config.toml
n_experts = 128
experts_per_token = 8
d_expert = 32
d_shared_expert = 0
router_score = "softmax"
routed_scale = 1.0
qk_norm = false
init_std_o = 0.0508
learning_rate = 0.00795
max_grad_norm = 0.5
final_lr_fraction = 0.0
Below are experts of layer 9 (counted from 0) of a mixture-of-experts language model. Rows are named router (the router's row for the expert), gate (a neuron's input weights, with its number), up (a neuron's input weights, with its number) and show model dimensions 0-159. Each number is 200 + 40 x the weight over its row's rms, rounded and kept within 0 to 999.
Before each expert's rows: "comes after" lists some tokens at least twice as common just before its tokens as in all text; "gets" lists some tokens that make up at least twice as much of what it gets as of all text. This comes from a sample of Wikipedia text that the model never trained on. Tokens count by the router's weight.

# expert 108
comes after: "s", "c", "as", "it", "ic", "es"
gets: "ed", "i", "in", "ia", "or", "ing"
router,256,246,226,136,177,177,146,181,235,197,277,206,215,162,213,246,240,206,259,201,205,215,175,165,203,234,132,193,220,287,164,220,167,246,247,118,253,261,179,150,151,246,210,230,181,235,154,200,245,130,227,150,202,211,209,218,238,161,151,238,239,151,213,197,201,220,172,173,236,240,198,155,142,241,140,213,259,216,162,243,137,147,155,251,203,217,129,222,240,211,174,196,218,232,207,222,218,245,198,178,158,293,271,235,186,85,165,242,205,229,199,149,139,191,161,221,154,184,158,167,245,204,228,144,168,248,218,154,205,206,262,119,150,190,239,265,148,182,247,204,238,124,203,270,183,212,209,205,200,172,233,157,202,181,150,217,247,195,213,253
gate0,152,137,160,220,164,176,174,202,225,163,280,213,222,168,246,254,213,241,181,186,179,139,175,227,223,144,190,198,205,197,264,152,225,182,200,196,180,203,176,208,181,214,196,224,109,258,159,303,138,251,126,240,199,241,147,108,153,254,186,164,291,190,175,239,311,179,215,222,298,216,194,135,149,259,196,189,178,179,166,160,193,156,278,222,194,173,220,176,271,82,176,189,203,167,184,224,191,215,234,147,217,156,206,166,163,165,189,226,149,139,189,190,163,234,188,199,176,121,182,207,177,125,213,166,222,208,205,168,250,230,224,239,166,154,224,208,179,200,193,129,252,188,175,203,211,187,195,167,198,174,151,185,164,189,157,188,210,260,269,219
up0,198,200,205,96,275,204,177,222,220,159,161,180,197,184,253,242,218,175,155,270,164,270,218,198,202,219,217,205,197,206,245,187,215,225,197,210,188,200,184,220,245,114,168,178,111,272,214,160,177,209,230,155,273,228,151,160,240,158,233,287,184,167,299,166,225,178,180,192,233,197,208,296,253,181,97,223,114,247,198,285,180,252,212,158,202,248,235,203,179,161,229,230,230,234,202,251,233,188,244,238,131,157,237,226,179,146,146,193,248,178,203,126,237,148,193,184,176,211,221,199,197,205,258,166,215,229,175,248,164,195,237,126,149,246,209,260,200,221,265,218,202,225,207,257,158,232,215,210,172,211,224,198,262,222,201,200,149,220,251,267
gate1,195,190,158,210,92,203,128,226,184,143,239,221,244,232,178,225,221,182,275,205,246,232,244,162,183,233,151,204,172,267,220,248,217,242,201,180,175,179,208,204,170,302,163,209,160,223,148,200,198,140,175,172,258,147,235,175,233,222,98,141,162,243,205,166,212,136,187,239,225,226,190,234,151,276,225,197,153,217,132,218,233,140,193,184,267,274,195,190,214,153,175,198,157,232,164,192,263,204,185,198,231,235,169,238,178,188,123,242,139,192,171,219,149,122,197,252,150,216,197,154,253,255,174,170,177,327,238,208,245,179,220,192,206,151,246,258,215,197,194,206,231,204,250,183,222,192,298,147,183,198,208,195,180,228,232,226,180,140,153,207
up1,244,194,263,242,286,249,171,227,207,159,204,202,149,184,209,229,115,164,107,208,187,178,206,177,178,184,180,139,251,205,260,162,166,193,150,178,256,186,224,256,195,176,204,219,152,132,249,223,189,212,217,211,192,206,191,203,159,198,185,250,219,211,246,233,102,205,215,214,204,157,221,173,132,189,110,262,220,166,176,216,123,160,237,156,135,182,251,167,232,202,289,220,144,210,244,257,213,223,199,209,233,211,190,131,227,154,179,242,141,136,159,263,171,188,216,200,180,235,222,95,265,174,196,155,225,151,256,250,181,155,213,167,186,199,268,191,184,139,225,100,193,178,224,168,158,126,216,201,134,193,191,147,202,212,147,226,179,192,211,221
gate2,236,280,193,219,197,175,163,196,176,184,179,165,246,256,223,245,218,177,119,130,208,194,162,185,211,197,109,195,199,267,194,251,148,268,206,236,199,191,145,182,233,181,207,183,188,120,175,303,182,251,205,216,241,157,261,205,239,184,198,162,160,175,207,165,221,196,259,173,214,276,230,197,235,183,202,196,174,228,191,258,195,121,155,192,122,199,147,245,261,181,279,168,202,258,172,255,261,161,172,131,181,217,263,197,212,215,218,167,173,202,161,199,241,225,186,191,226,221,188,167,229,160,303,193,203,129,212,168,176,161,242,222,211,139,205,160,228,254,272,187,269,208,207,289,203,223,212,239,180,176,218,198,280,316,192,162,224,213,209,220
up2,233,162,183,187,211,244,243,185,191,135,214,198,119,193,234,190,210,246,208,225,232,228,212,186,212,210,240,189,203,201,250,187,224,224,206,99,192,130,237,149,123,183,210,214,278,239,205,138,184,192,190,173,183,203,179,237,130,166,182,255,177,266,268,223,114,213,118,207,210,149,171,140,149,171,228,221,256,196,176,130,185,282,190,141,224,231,206,184,200,168,204,204,210,120,182,194,226,200,260,221,242,204,178,205,238,99,191,225,161,246,238,237,182,224,161,170,140,187,186,181,150,191,146,196,186,303,193,230,260,204,208,188,105,166,244,248,225,156,183,235,161,179,249,242,132,245,176,207,215,202,211,185,127,135,117,196,185,232,215,122
gate3,241,204,191,230,215,180,125,213,192,261,134,200,180,179,182,221,269,151,333,232,174,201,213,199,161,212,228,130,237,220,214,137,222,181,286,209,205,138,208,173,205,272,228,201,261,164,203,248,168,247,343,203,186,204,155,174,153,162,156,217,199,213,165,163,205,259,240,153,217,195,213,184,175,238,258,204,180,197,215,201,276,225,172,180,143,208,256,214,152,212,147,201,267,161,167,187,270,256,178,191,217,248,217,155,220,178,174,200,246,180,192,204,215,199,148,129,274,215,184,251,236,67,190,168,131,239,176,152,211,233,203,255,209,178,207,231,163,173,195,180,244,131,237,240,187,201,190,193,225,251,234,218,268,158,183,198,236,192,178,209
up3,230,217,297,172,236,262,245,197,239,154,170,169,246,208,231,207,188,239,169,172,197,195,190,171,143,173,156,214,164,235,166,226,212,193,183,200,187,231,206,170,141,200,182,109,175,202,220,146,231,209,148,214,256,260,228,249,154,162,167,249,246,221,270,223,208,173,259,140,196,238,167,195,313,195,211,177,191,175,157,226,191,222,197,280,243,120,173,150,139,210,259,211,202,212,298,229,153,115,234,241,181,132,184,146,162,173,164,167,162,161,221,136,193,202,185,230,190,263,179,126,183,236,243,131,236,194,228,202,170,164,138,149,224,259,205,179,226,213,230,162,241,185,239,195,181,213,206,278,180,146,174,160,153,267,259,234,177,242,142,192
gate4,261,180,181,276,146,207,131,171,195,174,185,192,143,198,206,197,276,253,218,230,231,231,200,241,175,178,117,193,156,137,234,241,175,138,94,190,166,250,230,198,229,226,256,197,186,209,120,143,172,264,202,241,196,229,213,218,177,195,215,166,186,149,203,196,232,205,122,217,194,234,178,254,263,223,156,231,247,231,245,206,157,177,243,198,156,172,145,253,137,146,184,246,257,199,192,282,157,201,201,219,146,135,236,228,110,230,126,192,254,278,289,179,166,180,188,224,194,244,266,220,181,174,192,222,226,196,249,178,207,167,223,162,180,232,196,176,195,245,212,235,185,215,183,258,277,175,198,182,132,243,158,257,174,177,179,131,205,198,154,164
up4,235,268,205,179,151,198,183,200,156,220,163,248,159,235,241,234,223,192,173,189,245,146,175,211,115,176,211,242,212,176,188,116,190,143,119,175,185,260,158,178,247,230,235,215,107,223,152,157,179,185,248,160,150,222,194,241,215,219,207,223,181,180,116,248,227,234,251,263,257,193,227,201,238,227,171,221,250,276,193,184,269,154,255,194,221,213,236,164,221,196,118,253,207,208,210,278,196,196,186,245,200,234,188,246,203,157,147,249,286,179,229,175,180,249,186,227,236,265,198,238,121,259,179,168,151,151,226,252,232,250,250,146,201,249,199,222,186,227,262,190,208,115,170,198,305,144,180,178,188,212,245,228,158,171,207,151,206,169,176,199
gate5,187,159,136,191,200,155,250,171,269,208,120,257,267,212,132,219,200,279,205,112,250,264,239,226,210,243,160,200,217,251,243,235,279,225,188,121,191,244,196,184,260,208,181,182,196,189,205,189,203,160,172,212,220,226,243,237,227,200,202,218,220,103,179,195,199,206,174,270,260,225,171,198,178,204,242,154,142,224,190,200,242,147,192,253,204,259,155,181,242,275,203,257,120,191,208,214,242,224,185,224,190,201,141,228,177,258,175,275,171,226,254,180,162,192,281,188,162,262,212,222,182,219,208,235,181,201,244,124,208,138,227,180,226,186,195,217,169,188,203,185,204,204,138,159,234,140,174,141,197,171,175,239,214,181,267,235,95,272,245,139
up5,225,174,224,261,210,220,219,204,201,211,223,202,238,148,247,155,218,219,228,208,166,173,201,177,231,223,315,102,210,182,157,142,289,213,260,269,219,166,216,160,155,241,177,222,214,204,266,199,163,246,217,214,187,178,272,245,247,174,173,187,207,223,158,246,227,265,217,190,238,242,210,251,217,184,218,166,131,181,225,209,217,240,238,229,244,145,270,254,132,205,176,150,229,164,160,160,252,212,155,168,113,120,256,222,264,211,272,168,196,214,243,205,221,246,202,188,204,185,122,162,240,145,199,184,188,155,214,249,226,236,154,173,162,199,239,126,191,151,238,237,199,192,191,188,210,257,164,250,221,155,246,209,272,151,179,234,203,175,306,173

# expert 14
comes after: " ", "t", " T", "d", "r", " Am"
gets: "1", ".", "or", "er", "ter", "us"
router,248,254,222,192,255,221,215,200,217,177,260,193,168,159,226,216,194,271,209,179,222,170,161,149,273,244,211,254,258,168,217,184,166,204,232,153,235,223,269,170,220,216,216,267,217,300,197,244,223,120,183,233,182,225,178,235,210,230,194,249,230,157,240,240,179,213,164,198,258,186,203,150,220,209,182,249,253,126,165,264,106,223,150,220,152,157,193,175,203,231,140,151,224,206,213,234,296,196,196,206,131,205,243,251,209,119,172,219,182,206,199,165,198,166,104,224,181,212,233,238,165,194,279,192,184,162,242,159,119,217,231,233,158,242,220,222,163,185,227,219,270,144,176,207,115,186,234,174,211,125,205,194,189,166,155,205,272,167,153,271
gate0,254,238,266,236,167,160,183,186,186,194,235,220,127,188,238,171,156,233,152,167,168,234,243,93,185,179,219,154,190,219,216,213,184,189,269,199,216,185,197,140,210,250,182,275,182,163,227,224,270,164,214,216,54,247,260,201,191,217,238,222,189,228,141,237,154,232,156,180,225,164,255,155,181,234,187,168,148,168,143,239,129,206,104,207,195,232,160,162,124,145,167,248,194,204,176,180,181,197,243,285,188,198,183,225,227,181,172,138,212,191,230,214,132,139,185,86,193,117,168,157,201,161,140,134,137,117,202,209,174,155,195,215,184,237,203,211,189,182,190,206,177,206,187,211,171,193,176,170,202,199,149,246,202,221,254,190,214,168,244,218
up0,193,172,220,184,190,188,208,209,206,164,172,137,198,93,188,162,241,169,183,145,177,198,178,140,194,184,187,198,183,150,231,281,194,278,133,128,262,221,255,242,220,126,218,160,188,146,214,234,141,117,145,204,200,224,110,248,169,200,226,167,91,258,209,199,184,259,151,142,164,164,150,241,174,191,176,247,186,223,146,213,214,176,244,210,222,199,177,202,196,235,236,182,220,199,211,297,166,167,205,263,181,208,267,229,198,133,141,147,237,191,205,211,165,201,221,165,225,151,211,133,220,160,202,208,158,151,212,270,187,177,245,190,226,204,211,284,211,185,265,228,229,187,193,223,194,97,266,179,200,212,254,167,201,258,211,188,252,193,145,237
gate1,155,215,188,241,228,136,177,225,246,203,147,253,186,217,222,215,222,225,216,171,229,188,273,156,266,161,198,186,150,132,159,208,180,199,214,240,248,272,261,151,165,172,205,236,171,287,231,266,232,229,213,165,241,167,205,190,187,199,121,238,178,253,171,240,224,154,170,174,220,202,246,202,203,239,211,204,169,178,193,123,213,148,146,171,119,218,207,93,269,148,192,114,255,229,210,228,165,183,162,134,167,200,203,240,251,214,148,160,181,151,184,209,267,215,240,256,150,186,221,183,285,199,261,221,215,213,269,214,97,160,202,124,146,208,224,209,211,209,254,208,231,176,215,189,219,185,124,118,199,219,196,212,172,217,261,218,197,207,197,251
up1,187,290,154,73,275,144,208,223,177,123,213,157,139,205,212,236,145,261,229,209,235,227,290,209,170,166,219,242,251,150,151,185,196,202,252,146,182,161,243,184,209,207,162,125,204,169,178,222,182,193,162,203,190,281,199,189,168,180,197,204,138,196,189,230,205,194,217,181,164,124,181,171,161,241,182,234,261,156,163,237,266,238,200,185,193,241,171,175,166,199,220,181,192,117,182,126,178,228,172,263,286,177,151,209,158,229,185,240,159,153,202,211,243,243,167,209,156,210,204,207,191,183,238,229,207,136,174,222,303,126,260,208,195,216,178,247,151,120,207,167,177,206,205,249,200,148,198,216,138,256,209,205,256,228,175,221,229,233,267,180
gate2,220,277,117,173,272,208,196,243,167,130,173,191,245,169,233,239,166,176,189,162,229,212,198,208,152,191,233,195,225,170,165,170,235,123,251,225,248,112,157,128,172,205,181,178,201,227,223,254,181,134,197,194,235,233,186,183,253,251,196,226,188,134,264,158,163,219,220,223,231,227,212,189,214,174,206,216,254,119,264,192,161,239,190,235,226,210,289,151,147,215,156,256,204,272,243,245,257,176,227,199,243,104,189,217,224,167,196,210,129,214,198,212,172,152,216,184,220,243,181,128,278,211,185,128,159,181,180,232,181,226,231,185,88,236,215,269,211,216,229,159,263,198,118,203,199,154,209,234,264,225,196,212,203,184,209,212,205,162,284,222
up2,240,238,195,209,204,162,177,139,187,261,170,198,173,169,155,153,252,167,154,197,226,159,206,222,254,153,248,223,165,214,262,197,137,138,204,189,213,264,277,225,207,202,235,240,236,181,174,177,295,287,182,229,216,154,184,177,240,162,131,140,188,180,172,249,160,220,245,188,207,148,197,207,119,153,214,141,156,190,189,198,167,212,201,217,154,189,236,167,213,195,177,176,196,238,162,142,254,279,173,194,203,151,210,197,199,198,188,206,192,178,221,158,140,138,151,182,273,155,221,135,241,148,113,127,177,193,185,234,219,195,252,164,209,150,191,173,198,164,150,192,195,184,231,208,168,258,197,297,197,308,160,230,161,305,160,184,199,280,186,199
gate3,183,215,208,57,158,201,276,181,192,160,278,190,168,138,182,204,160,179,222,228,196,170,103,248,229,210,226,233,254,157,120,156,168,212,233,177,189,183,194,178,134,177,244,176,251,220,247,164,198,139,202,198,139,193,230,163,151,186,184,151,230,193,196,175,219,302,165,248,209,269,193,154,211,149,94,216,157,201,160,209,168,212,195,183,168,155,236,177,175,269,203,223,239,211,216,283,235,150,232,205,183,179,201,151,215,126,157,169,192,201,257,230,172,210,221,189,197,176,179,258,188,188,195,255,226,127,187,168,161,276,190,205,172,185,204,171,172,144,140,194,172,228,174,262,209,216,231,183,210,281,251,186,146,242,141,200,192,278,175,158
up3,168,236,255,201,174,231,226,210,184,200,169,157,172,98,236,154,290,174,237,132,185,148,259,276,283,210,182,208,186,187,132,182,174,146,128,216,208,170,203,264,201,227,134,205,169,139,152,143,233,123,177,236,238,238,184,154,174,182,242,240,220,188,214,192,182,187,134,178,226,146,196,167,81,84,216,209,164,271,174,232,181,232,177,248,185,163,224,165,185,175,226,205,168,250,254,189,224,271,208,182,127,161,202,195,202,243,139,258,189,210,198,143,232,206,212,162,276,163,159,159,173,180,144,166,219,191,169,208,239,151,259,226,232,174,235,155,217,181,197,210,204,156,207,203,213,219,151,226,279,188,206,227,185,211,220,149,215,242,214,252
gate4,215,202,188,179,136,198,213,198,265,271,188,158,158,223,285,191,282,261,199,296,310,148,263,166,256,221,228,145,205,236,247,200,174,201,184,150,185,258,186,248,203,226,211,216,197,266,199,194,257,172,185,183,166,230,219,213,165,278,211,198,162,163,243,184,177,193,169,204,218,198,194,170,245,203,137,248,252,222,203,227,230,247,201,200,259,169,227,141,279,221,182,145,211,176,186,179,155,272,175,228,199,241,126,162,149,212,201,210,230,213,248,226,173,212,166,223,171,230,175,154,128,215,163,225,177,247,258,168,110,145,272,244,156,253,226,217,185,181,186,233,190,149,259,150,212,208,269,194,204,136,226,144,196,237,161,205,274,181,246,253
up4,259,198,115,149,208,253,206,227,293,188,193,143,145,195,254,217,185,297,236,250,221,205,222,241,178,230,135,278,133,227,243,203,153,210,194,253,130,201,221,231,187,214,91,230,158,238,183,200,238,253,264,153,134,233,233,133,201,175,150,165,156,155,181,275,258,173,223,165,194,192,132,150,202,173,196,212,229,226,134,204,168,255,225,227,191,229,203,256,207,183,213,191,121,236,203,191,185,242,226,247,181,175,164,198,192,200,210,183,159,302,214,214,219,204,219,222,140,291,178,214,149,214,230,218,239,162,233,177,169,245,185,192,210,242,185,206,154,159,158,172,213,250,196,219,177,200,156,189,232,130,251,128,252,209,203,157,205,180,195,275
gate5,249,169,107,260,233,164,215,194,235,177,236,177,168,196,191,239,231,246,214,182,242,129,211,161,182,224,213,177,266,190,279,238,145,181,242,192,158,212,193,285,175,276,103,220,225,272,300,189,217,230,188,199,232,198,272,186,210,220,194,192,148,170,188,143,139,180,182,191,188,216,174,180,138,140,162,223,159,153,172,207,212,188,219,287,155,186,171,283,228,146,293,170,175,129,178,186,221,236,186,160,196,258,191,196,232,194,280,190,149,178,265,195,191,129,161,187,257,221,215,173,204,149,222,216,174,268,210,244,205,208,190,179,151,202,126,191,234,196,166,184,207,201,201,272,198,230,239,139,187,234,208,244,224,199,145,229,186,152,269,134
up5,207,259,238,172,142,157,234,140,186,172,152,208,213,198,184,154,148,139,195,183,268,214,277,234,165,284,222,192,215,190,214,176,178,131,272,211,152,252,155,153,233,255,211,234,260,247,167,224,187,203,157,263,195,199,197,249,174,187,168,235,196,190,201,158,111,220,214,245,182,184,243,130,201,208,207,203,227,261,162,195,209,259,257,128,179,212,207,192,164,164,213,226,184,196,284,218,251,256,259,233,224,221,157,173,234,176,192,246,141,214,191,198,201,227,181,150,284,311,200,141,185,178,196,211,175,208,202,180,223,258,229,275,150,148,146,239,159,229,209,255,280,220,143,181,219,235,202,233,199,223,193,216,154,243,125,157,137,254,240,150

# expert 50
comes after: "9", "0", " A", " U", " B", "8"
gets: "9", "1", "8", "7", "0", "2"
router,242,229,273,207,207,224,207,141,215,192,229,177,193,140,130,267,253,233,205,195,259,209,189,148,242,177,158,254,224,189,170,253,178,228,194,93,270,238,234,202,208,215,278,260,215,238,155,168,258,215,184,139,229,292,192,206,284,235,181,235,257,155,203,223,172,181,177,197,241,219,184,191,151,225,158,256,208,171,194,253,193,166,188,257,206,93,143,92,210,203,145,170,210,182,206,186,279,244,218,215,205,210,223,251,191,169,164,183,152,198,149,165,132,145,181,192,145,224,235,247,231,176,229,183,188,188,271,170,200,107,219,186,165,207,240,228,163,192,215,286,196,169,122,182,140,206,237,204,179,150,219,224,193,157,210,213,211,257,197,205
gate0,147,166,199,126,146,134,300,196,205,95,208,216,218,235,223,163,212,205,191,159,265,211,188,205,198,176,103,200,220,256,187,184,219,203,241,193,233,184,259,130,231,187,234,170,250,182,180,221,142,205,199,189,218,217,252,171,151,242,218,238,132,240,186,213,187,194,196,191,213,253,139,206,210,161,171,177,208,177,176,138,195,165,185,225,155,201,212,166,171,245,188,200,204,148,138,230,201,102,202,197,127,167,126,232,207,226,146,210,193,269,189,207,165,243,252,221,114,279,243,297,208,253,238,227,200,249,177,245,199,204,112,140,290,157,254,247,225,197,199,200,129,170,233,190,138,187,244,176,253,202,241,197,187,207,217,140,223,210,170,177
up0,189,204,197,223,255,255,162,151,264,307,252,209,207,166,251,157,276,170,180,214,213,151,186,249,128,124,194,171,166,152,223,198,188,185,176,198,217,182,215,196,169,273,206,179,158,208,269,190,160,206,223,192,189,168,189,185,216,150,193,197,290,217,251,157,226,189,156,185,235,187,262,141,257,185,150,207,170,279,249,213,205,181,230,114,200,173,232,174,161,198,178,190,227,263,226,153,262,209,225,207,151,106,223,210,232,98,139,161,147,186,220,218,245,300,125,140,180,198,250,193,184,185,198,189,192,132,214,134,175,249,189,190,206,245,234,113,199,170,190,180,168,216,177,165,241,208,217,207,207,259,158,194,177,147,164,218,175,200,128,255
gate1,130,229,151,165,208,194,185,202,266,180,275,208,177,160,263,130,290,157,201,143,213,191,192,214,275,245,235,213,213,196,230,261,210,172,138,129,184,181,191,183,212,237,172,205,174,199,261,205,137,242,220,216,206,220,222,232,167,253,220,220,187,153,239,240,151,180,200,215,208,208,242,200,269,293,158,208,151,192,175,214,276,138,180,162,194,215,163,197,213,165,217,122,196,159,190,136,229,194,215,220,237,262,218,194,154,184,137,175,186,216,254,187,157,198,222,150,195,242,252,177,179,205,138,142,169,255,263,98,173,145,260,244,183,119,214,283,125,159,241,167,174,224,189,194,193,158,220,180,200,118,141,214,256,234,169,184,171,244,164,179
up1,134,153,242,241,231,198,204,146,206,232,205,177,193,245,234,242,193,197,264,256,187,213,203,221,221,155,235,224,262,213,264,262,179,264,263,189,141,187,143,232,216,257,193,234,239,153,167,218,167,184,116,285,195,280,229,181,176,228,230,174,160,241,217,196,154,199,152,221,233,217,153,148,229,210,177,282,143,222,204,168,222,147,180,221,187,203,194,196,216,220,200,255,193,105,198,243,145,227,95,154,205,167,182,216,193,97,166,239,261,141,248,220,153,209,242,215,163,157,217,196,205,200,191,179,210,207,129,245,314,221,163,126,212,174,201,209,184,161,216,234,233,221,200,236,268,160,197,219,189,240,225,268,125,174,127,198,167,176,181,182
gate2,242,185,112,256,204,258,186,188,208,253,213,186,181,265,199,264,231,242,150,183,260,222,227,149,239,239,181,210,208,152,203,205,163,202,245,141,197,214,279,192,224,178,156,231,163,201,232,183,194,149,194,151,210,219,165,231,185,242,104,189,222,235,240,203,171,211,183,229,194,96,200,175,188,164,257,203,209,147,260,262,201,226,220,228,253,155,207,168,212,208,207,198,200,122,225,208,210,205,135,226,179,136,250,178,232,227,142,126,91,126,102,203,132,231,115,176,177,222,221,222,179,237,159,285,200,163,222,198,149,113,237,218,192,238,228,204,181,207,139,189,257,134,172,180,198,183,150,162,182,183,179,238,200,192,248,267,239,230,198,239
up2,162,207,265,143,251,200,235,184,212,206,131,238,238,248,171,170,180,224,204,250,219,145,235,182,130,260,215,205,200,199,272,190,220,168,109,259,286,266,114,190,196,186,179,158,198,205,205,177,145,180,176,196,290,220,229,261,224,130,182,197,227,173,242,201,194,145,148,246,90,159,160,231,183,215,217,232,214,206,173,295,148,253,182,197,200,266,214,231,226,189,209,180,152,232,211,114,147,207,256,209,180,257,174,167,226,178,275,256,177,187,155,240,163,155,242,225,141,170,204,184,267,239,198,176,178,217,127,241,191,189,211,182,178,242,174,244,229,182,210,196,179,208,178,181,216,244,177,198,214,215,190,258,165,191,141,149,145,218,225,97
gate3,154,212,233,291,228,153,228,164,193,165,199,161,200,166,167,168,281,232,159,170,215,181,227,177,120,175,219,248,221,166,270,169,257,180,257,244,240,253,169,211,171,184,205,201,222,259,218,192,198,178,156,166,174,213,259,214,216,154,236,209,140,225,175,129,122,158,134,215,255,190,228,202,164,237,244,130,228,113,170,183,159,98,192,237,147,227,227,230,195,138,290,151,228,161,164,183,176,201,254,229,247,212,248,199,201,170,132,119,171,182,207,206,265,159,149,229,174,167,206,223,238,188,147,186,131,221,186,178,158,209,260,237,81,223,219,189,160,185,189,250,233,190,180,232,217,179,162,238,199,231,210,240,179,158,224,165,237,165,236,246
up3,215,242,174,128,218,233,146,228,137,245,123,181,198,121,198,222,217,198,173,182,208,184,163,179,141,188,159,174,174,209,239,200,195,157,151,155,147,223,213,213,185,141,129,251,200,245,201,247,219,143,213,185,265,111,231,203,118,160,213,227,136,177,159,208,294,155,187,204,97,231,184,233,209,136,156,249,245,244,221,197,218,215,258,196,232,247,214,162,215,199,169,250,227,296,286,205,212,183,245,196,258,219,235,187,197,267,227,246,239,231,206,151,202,218,255,125,191,250,151,174,204,213,188,160,155,184,180,227,217,256,244,196,265,203,195,284,282,266,222,203,201,135,185,191,209,149,179,186,230,154,209,162,202,188,199,145,190,221,142,199
gate4,185,229,178,167,235,220,221,189,205,205,242,143,205,185,219,219,226,222,200,198,237,277,266,223,208,268,121,130,221,195,150,225,280,172,146,186,301,225,200,241,150,297,166,205,205,143,94,224,239,171,134,201,191,217,182,233,295,260,244,177,270,200,162,171,157,237,138,257,259,213,157,245,183,213,174,223,166,169,217,222,206,204,149,205,159,188,215,138,157,233,175,144,134,227,220,161,175,216,186,194,191,262,233,277,181,194,213,195,203,168,205,248,176,194,188,248,235,286,176,233,226,214,173,206,154,203,181,230,217,223,296,207,99,221,208,277,250,205,205,248,210,216,168,185,227,182,239,182,197,174,216,186,176,164,206,139,200,238,285,178
up4,136,190,151,193,211,131,213,157,183,179,177,77,190,205,191,235,222,174,181,163,226,226,165,269,207,157,206,239,128,234,232,131,132,197,178,214,218,167,246,217,157,190,165,207,160,141,237,175,124,227,163,293,221,206,211,232,245,194,224,149,188,208,279,200,152,225,187,245,255,235,185,208,202,199,251,180,246,259,203,235,258,194,220,212,260,134,233,140,242,246,306,164,162,184,230,246,232,256,208,204,199,274,185,187,259,208,237,127,202,280,197,276,180,210,173,170,262,239,148,200,193,219,199,194,225,258,166,166,196,184,241,194,118,156,211,181,207,152,241,196,177,172,167,178,278,197,215,269,222,227,169,147,178,128,176,241,206,188,222,209
gate5,213,204,222,115,174,309,264,206,250,222,205,203,141,151,193,208,212,186,194,201,232,177,231,245,127,218,128,262,188,252,147,220,163,205,160,132,180,180,232,199,165,177,180,245,211,210,229,262,229,183,156,168,216,258,175,248,242,226,143,207,176,259,221,190,245,226,171,155,185,251,165,250,182,94,209,213,196,220,197,199,182,224,256,286,220,266,184,203,183,222,177,198,249,219,235,269,213,145,221,214,212,172,138,127,311,200,173,198,143,125,203,149,192,147,193,223,179,225,181,238,148,181,205,223,224,187,159,241,161,132,247,183,192,254,228,201,192,293,191,280,238,203,230,166,134,239,172,204,270,249,165,202,184,202,207,266,182,157,222,185
up5,206,195,203,171,225,123,229,235,182,184,118,198,157,208,182,191,187,180,218,211,186,118,172,162,181,229,150,199,129,158,207,247,245,227,145,217,197,165,174,163,201,247,178,204,215,187,177,245,200,211,194,185,159,152,130,175,235,103,283,209,196,186,247,239,169,197,189,96,213,231,202,201,199,170,298,131,273,214,210,217,197,154,159,212,200,160,176,208,140,210,186,252,141,242,260,212,153,152,143,206,189,228,124,193,193,161,256,211,242,215,204,172,197,232,108,223,232,202,187,134,244,182,223,173,216,229,289,199,199,94,166,171,163,167,117,208,232,218,119,160,233,163,181,211,207,130,239,189,161,199,176,239,134,205,259,151,153,202,143,186